Weights of a small mixture-of-experts language model, trained from scratch on English Wikipedia: 8 experts in each of 12 layers.
Below are experts of layer 7 (counted from 0) of a mixture-of-experts language model. Rows are named router (the router's row for the expert), up (a neuron's input weights, with its number) and show model dimensions 0-191. Each number is 500 + 50 x the weight over its row's rms, rounded and kept within 0 to 999. Numbers have three digits each.
After each expert's rows: "gets" lists some tokens that make up at least twice as much of what it gets as of all text. This comes from a sample of Wikipedia text that the model never trained on. Tokens count by the router's weight.

# expert 6
router:548573582539519616619582566520505448418516498428534523398495458464545520613548477414509456475423585500568448389467519485452555507449501448497482518491566449528462479390476449592549402507481540414430528449511527596470493447550458390465510498371528520502488503523575568454530542611461501383513496490517432536503503429525536476472504460508512583515473476469482506487528504580564476465475527590452519503544547500439498526457480449503547607554526525464552450473474478519535414484476594515501502486498506465485523442446544586575521513491478518436459420467471532481409475518536497566
up11:468486497506461492508460445502520491510358400478513442570530490524469541495473452461511379572488551527471512469412551504455574574580471558467553387475547454446500510568481417529509495426504484475498455479454484503473548502523483475468482468568446492489499449498437388471541519526494546471402443536497464454492557491553559480533451491504511525461393464478641392544507515516555536456520551483429546484460589601504499542389459386552498449475417512447455437484440493541571480476426473544404543553503442478475480511576401471492506468438433445509417385522518418487531468449438449547
up12:401554465579443546603526475523559584497532494479604606518586467474494410508493519484487434520466466554494572452523461486497474579489468471585518456459346436500505521450541497568564574521571506440533513512567488490600448515555556414498510511359514522455518466514461502529477548500492429536567449603544433520518552566498491469469467450487526491506442523491550510541508504537547596510409542503453512510566464485495585543459533429510519514541432510482604596478520567533534439394472553532514547548584456454529514504489548464568575525525516463573476532513538558435436422482403431474
up13:390457552569524542459531567483394447562429499487536589587466577453468550579426578509482453524428513498544501535434484501545497557494542543560479552449457586429487476457483494477481472425572526450482372449459443592493492496478501409498463456434421421493468564426490433526389549482578465545598521466470516571536489574501579428486463421507495450450470510535479555499466536540506541533497480508468414528505552537433466581457451550521417479461523566544512601461550461563425549474497553564532521520523505573489490423543537509516518492533497502441462363504548536462537414489485455568
gets: " 1", " 0", " 2", " 3", " 4", " 5"

# expert 3
router:607487522475494621545524463475488524474410487472503539381491529503524473481393541450521483470457501421529506491473633509496583539429537448466563494468515470459467507442413467543503416466330509554560490471493501494479566521430544435421545495478558635490526513503540506515432463500464431446402524459511502406592457563513558557499514511468468521495444507504560556468520518573490510441542427477430554443503570509488519537536523388488467496507571476577443527646420477530482406507511476504485626480497534482548535514536576498517415481513450476478542511454454473451451501512471520406
up0:411449454468504515557406506475541477464455534487467504484454457581434323479523401406492444439408503576467489542497537473503531446546451511407528403503403419398384446522504517419510451459439448457454629486520385455506506452540485436497456461481526485465434519491492493474504477451494536516453492465492533508493518453441444531502415549474536557422407505526467476573508518491514445521474524510552515472524535544519437478494466473550508509397548518531523575416491385505517421510514501478415524542497529426474512412547456465473566406554595453494559519472501471427488527442485421463
up1:583449495500511386564490489492443419513498466502416457377524502489548381547520468511409500487444503467578540510421507523499446436397459541538503411431497456502466373426531424536502430412498500488539384546480511472581432495450558536507550513470491451538486542460529537476510448503455448515482459596464493480443357465460562499521488469491477561528488545536490465508432483433542526392494537454495451591516494478475509478504470543488539459444394485509515449515487524401455451467408438539508501495493537467510465486547450444524517602468421514536409534526440469458619497464374449504
up2:502448458492547432498500569479469502466472479500443444547459456467520526472598490435479431523544491460441479499475412566469485491476490438495594488543486382548521507558512512606460535538467556547491486500501521479480540494584444469590515470509562366455510483331579420525462510557571494534494451497414548480630507469455469500419497488509535521470537478476573437444525519469450634374514488489550542587521458470511517498555458492537495536575530537515510506520559442491392558481535487552404516512519483497499553392488472556489520497450561567563520428452537427593534514503436370466
gets: " of", " in", " to", " for", " on", " with"

# expert 7
router:495483503409417583472496520604471492430485539465555518551542538471532619523558456469478545534452530499527514487471579454519554473445455509481539493541444505489530517446437408543504407471495555545554627402456476522445546476474558454425521435384491540570491492455465546497478529564527464516458562574506477478555487462488550512530494484485357624484540492471602477474513474533610537391551496470552515424543566504526463501447397539538489500507605511484529563560480501481539439512446422433353530459438544498571529458454499531599502535466425481516473503424514434483547552524493523519
up0:453523529432546513551453468409440511545517491423503457567457481575398463571501531451464468502481588498570536442440486506497396578395453448495594490450468481508529517558405432501562498584470515466518534388399427471497552481443476537549506465481413612446428531535526471458446511516596515532485517522540446522496386484536478522425447448471512462553434517448477500359533454467486502459524583465448477475475480548590533511420467428471529427514580429542515494481495466517558506505503477493507457513474421425489468521550534477654483460484471478486426501395451574478450544467487455475
up1:565455521461503591513511476441498532444512509498566453554513360477576428548383569509431488446530490495500511481393451500426485543534454448474541455508500507540444531470478550564510526515529477527549578524465630482518507587487435433514533481544529541491441498521572398505452446556616478649445580545473472454538432584527566506477498444533388570476511518499444530413406487613457454587540492541483546521547511540452574508432453444465449548466483502458479482523478544504565539529552511563433516527466559513446494516493539436539498581523534442543474469410539555571504518541434442545
up2:398491581485505492459564486496485454512363465544564519452521463576470524540445424506365502568471488542504557481461550565502465458558475494543519447608531430453542507524456424476461448436524596498549492459459583522549436512465609474446470435502450466526526457492471446467455492558521539521441479512478440406429481534544462504480507454437536533482381369526447529565572561473440555553558536478440502448555466555574550528498533511567528497468447561489499502451462475505537426489524386534431498573509490442524513517577425513398497509448428460507482586454535522541455525565424406451
gets: "-", ",", " and", "/", "–", ";"

# expert 4
router:563485543510463610519603500482395511494414488421510558458434549474540466492427529401530472466427458479459427499473591485425514474446504454483498529520500488475462485454455415469448400457508518474503534570470501593492533418512529454501474500499494550550485494371417533570545591530534545579454547528572462487527463481511609544455532470433454519474475481544529547585543484579510479445509486425423543407423586515503503534562526443499530542486587514553483569502566447427494514500489520522465537500422638464544459485549595499465450600499492575428428510527454524436475577440550536450
up0:513416421537492461508542457540526638479509418501433458497526568598432493393502531443508457525504568484450527530498505401528430408500487509399598489492562545427587481493519453515439457555436466570502492502458405506560469544450566460564551468534558516500484502452541424476349478541427506526523515486495451468570533518502439505475512517421575558493531494430439484576407492659512541486521409551527435543554491532448589439478489461453448518467435565461466493496458421506471493418454483550469498476539478451454569510488510550465479505475473476390499569483498538549397499507549527480
up1:578468484499541497497478520557512428520528404537501428505517474542442419463506532507617446431531647493579491461602494561437469503504499485569556515502416542584534516446452474468458546494462562475583549565556570587493505566424471458449491491620498410498521574515499480582499453533634513551506497427535482533548470538501544470511527571515489465535556536542570506516515529518540459498407373537554526500548528527580512514507549510501456513420456578587469476461372468551468466523528445416508516466523529480439449511510558479411499606548492556500518558493514482480514488480627459420
up2:388516519413488520448536484402575477526545578476488516529476421420431450536494486533499441505447426455409528497460561471468455555412502547575515451411516411485475535514416429406564574498461400421463530534552485494474407416530508463532533523536434589603552483591444434404495461509526509483555578545460457485481532482492478539557518552429489458498451520484468474489500445567522527477387499527536543447465461544516567602496460504596534418460492522545468538514436458585454489453516566465432452437487510508396437450550449480417446481399527504501470469543517459516440473508546481480
gets: " the", " a", " The", " his", " an", "The"

# expert 1
router:477535552507532585520546554584406508473445436494550530396475588416512451455451538385487475385424489411499468469533557564511551528524512478525569439527409511536416489432481467514541375567502554513584490555476537555553513368457510433462461579465401676515506447461563528543483444526549491471471505511502477507488444539468461484489541497497453516508507547499514565513574522618524580441526473565441573498503524480470450532476473497470557514490481505513618446500521520419488459479493485500422553490566558427535484525512450467547428476489538556417516465448438485530482535586439470497
up11:461469528412571490558542515501400526510429472556511471538496514468547487455541558511566466470470441475468419473576419507458518429488455478417581489518504394514521585506509417526534505524413546535472426426584543400478477459411498443508455427508569465507409425473509393624574555565492466492366485512464441425507510426540452576492512448425512508480587488425381434494465530481498458505431393519463514429526586510505525453508559479557533485488532529515404508547468495536500528513507452437478456523505484451524518476498448542453529405475526559523468524519539595521567512570469505408
up12:571581506508534535579530559520534432455506479553476484376492470451488524485537460535470590508528392476514628532499531465455478549475464409444458465600542459560458559507468484464469545506548577526473493500508544487422502502483455498457497620532455462489465492479496511499426442477394484594528497590570545570490460525490549495451475533508461550499508538530568520448519387457453436575483531500546590400550515583509453475597501538564579522454428513484441485479590501534429574542449525622416601447554469485490537529486527477489432507552533533529432435495510526391597497437440501522
up13:535414472490535482467473447527516497445503434461433512533430448434424450394479404503510505541446564479493559412457493546509488509502456470528536461442495490459483477440422526574513418480492507472527529423484441403511527439526507508522483459361514447447534535443505546439522442484457483523577525491520496511469542468501572451527528497409511500389461471540453501440437557516500603473535417480454503564485541406542600417475498493544404366511501583562581509486468622440566450445356513476428522552524479566484518559454562503528604554535505524584529521548452527530463451513535489448
gets: "\n", ".", "==", " \"", " ==", "==="

# expert 2
router:572544559390458536521518376604464520477448479433471525454458547428441464487522509459538499443430484544478541483521507570397535519535578482527501426510456542502502494415451539556450458493430543506599520549488449503491491481483560577409551440507435528573461451349466514471552570520627564486431502551460392506517419560537427572466496517503486502518533487472508586514563624582544579508470391541479516498503537496494480533465469481503520540604515509450501447503422500465503513515520531564421562485532469486531466427507606418523421477508526482431535502443438478546494436440551512467
up11:588556615469470436535484456520500543481516500441485491541487460519469472516497563531418553427458506429455546455473527548528531565522365576490448366510506490559478482504522570509526426554414544484429552582471452489533502526441487537487407560536557512512543427468459406396597496511555646466556517486444525497527545560531491499536477489531472556556544533510552537543567506468558526471414437639443586461581493554520469481583492545526547530525438538479542418457527417518529572477425516557497453466541521468438476499543539450449521590465506434455475427554474447530556480550438466508
up12:496483467519523555499487465453380434533421407446517504459509515556370550480458486526485448437504538426451559475596588481497498510489502507504475455432474470502549526506484476543520507558433551554481440554529467472571471501509481539513484509528575446542696450572510465525550406480467582479491443476581504519517440434546479413491588540576510468482496487434473621567411539480524445581518531542434617479525538520543496531579522414483489515418483499452538508496524489532484441539387449523578505587495479493436530544573600450469552516473493511509495532508561429557537564580420453506
up13:515458604431512523475516539509547453587500514472592386552520620491489606496449498491430516516596471489511447501540584431563507452538514500502520505523374523479537457435523389558575550493509493566580484556529548489459568553444537406531537486498531535439525570437492590496525530506513580560442548495486456349441484597497488508504509504461481493541510512579456512548488538584510541430418544552483453503534502506509463446565462530564447482461559591481534490467556455470454454475430439635493426439461537436473513485562555497467478496386462522424529462438553500515502476464510531420
gets: " (", "|", "==", "===", "(", " ="

# expert 5
router:537475576544476514511461494609417499472415491433507452448461599428584486491505456517481425479441517550514489530523531492470504577418464482498503480472454465481406414508493555544463444499514516413580521546491487537416630441495578457436589480400359525571460467532533512569376557564454533473552484571564490535481493468523536592447569512489412585596451474565530497482489477546443507490480520555518526469449506425517500510404404500476496461506455576449458519576496442564470476533556462539451601467428559439520549487519518572503418533506492467468525478475411550499536507515492438540
up0:430558416521540473456492477448502456542543510524438433488475524454474386455487486481407445519463469536510481387509592502455639482486432475501526571413478444465355500502535523520510442508523420428535521463441406457514467430481412433461508496487414560481465570559410494588561455505452479490450504461423442439513474463546518471493551500510478527472537564551457523415441513432505516402447389450546472513475528574397465508512504460593431513499521466474537486535540493565548379508481545515549486486413467499447393492475473430509371489504543513500517385513533518491472509475478500526
up1:481441454555561588504465472496467519548482520557411528478496482612551446501441543505392491457515455533505428382432503457481394549572509508492552523483467518490482474475380574400412433523493539504524587445432472483550527428503382567389493456509541445551485487528527444531584533450426504468493476507500549502534516498544480572511491496484445464443424498517453447488419558441469562448522472505548562560438515471484461411427438490504508557533487546535517508476535411547466448394507456532405585473486499458470507426567641465458508498539514531450466603518575495476556557491512494585
up2:586497475495500487532461537552422658460469521556503510486535576540520482561473511413503474440509450459464551462431542515480523525450413473491497410557429525508412472424579546535466508453590572545442502547461362451500472471397489523479487520481486494513502431454406461453400481461455517446517526528482479495461474404437438450496452409388540521516500491454576508473521502486504502453498548417548546536484547471563430547410523490465469482408434453519443459400441505513539501438504474547566549571449564522531473547499542596506561533445453502436557540415540526460580535480399583511
gets: " ", " P", " D", " re", " S", " L"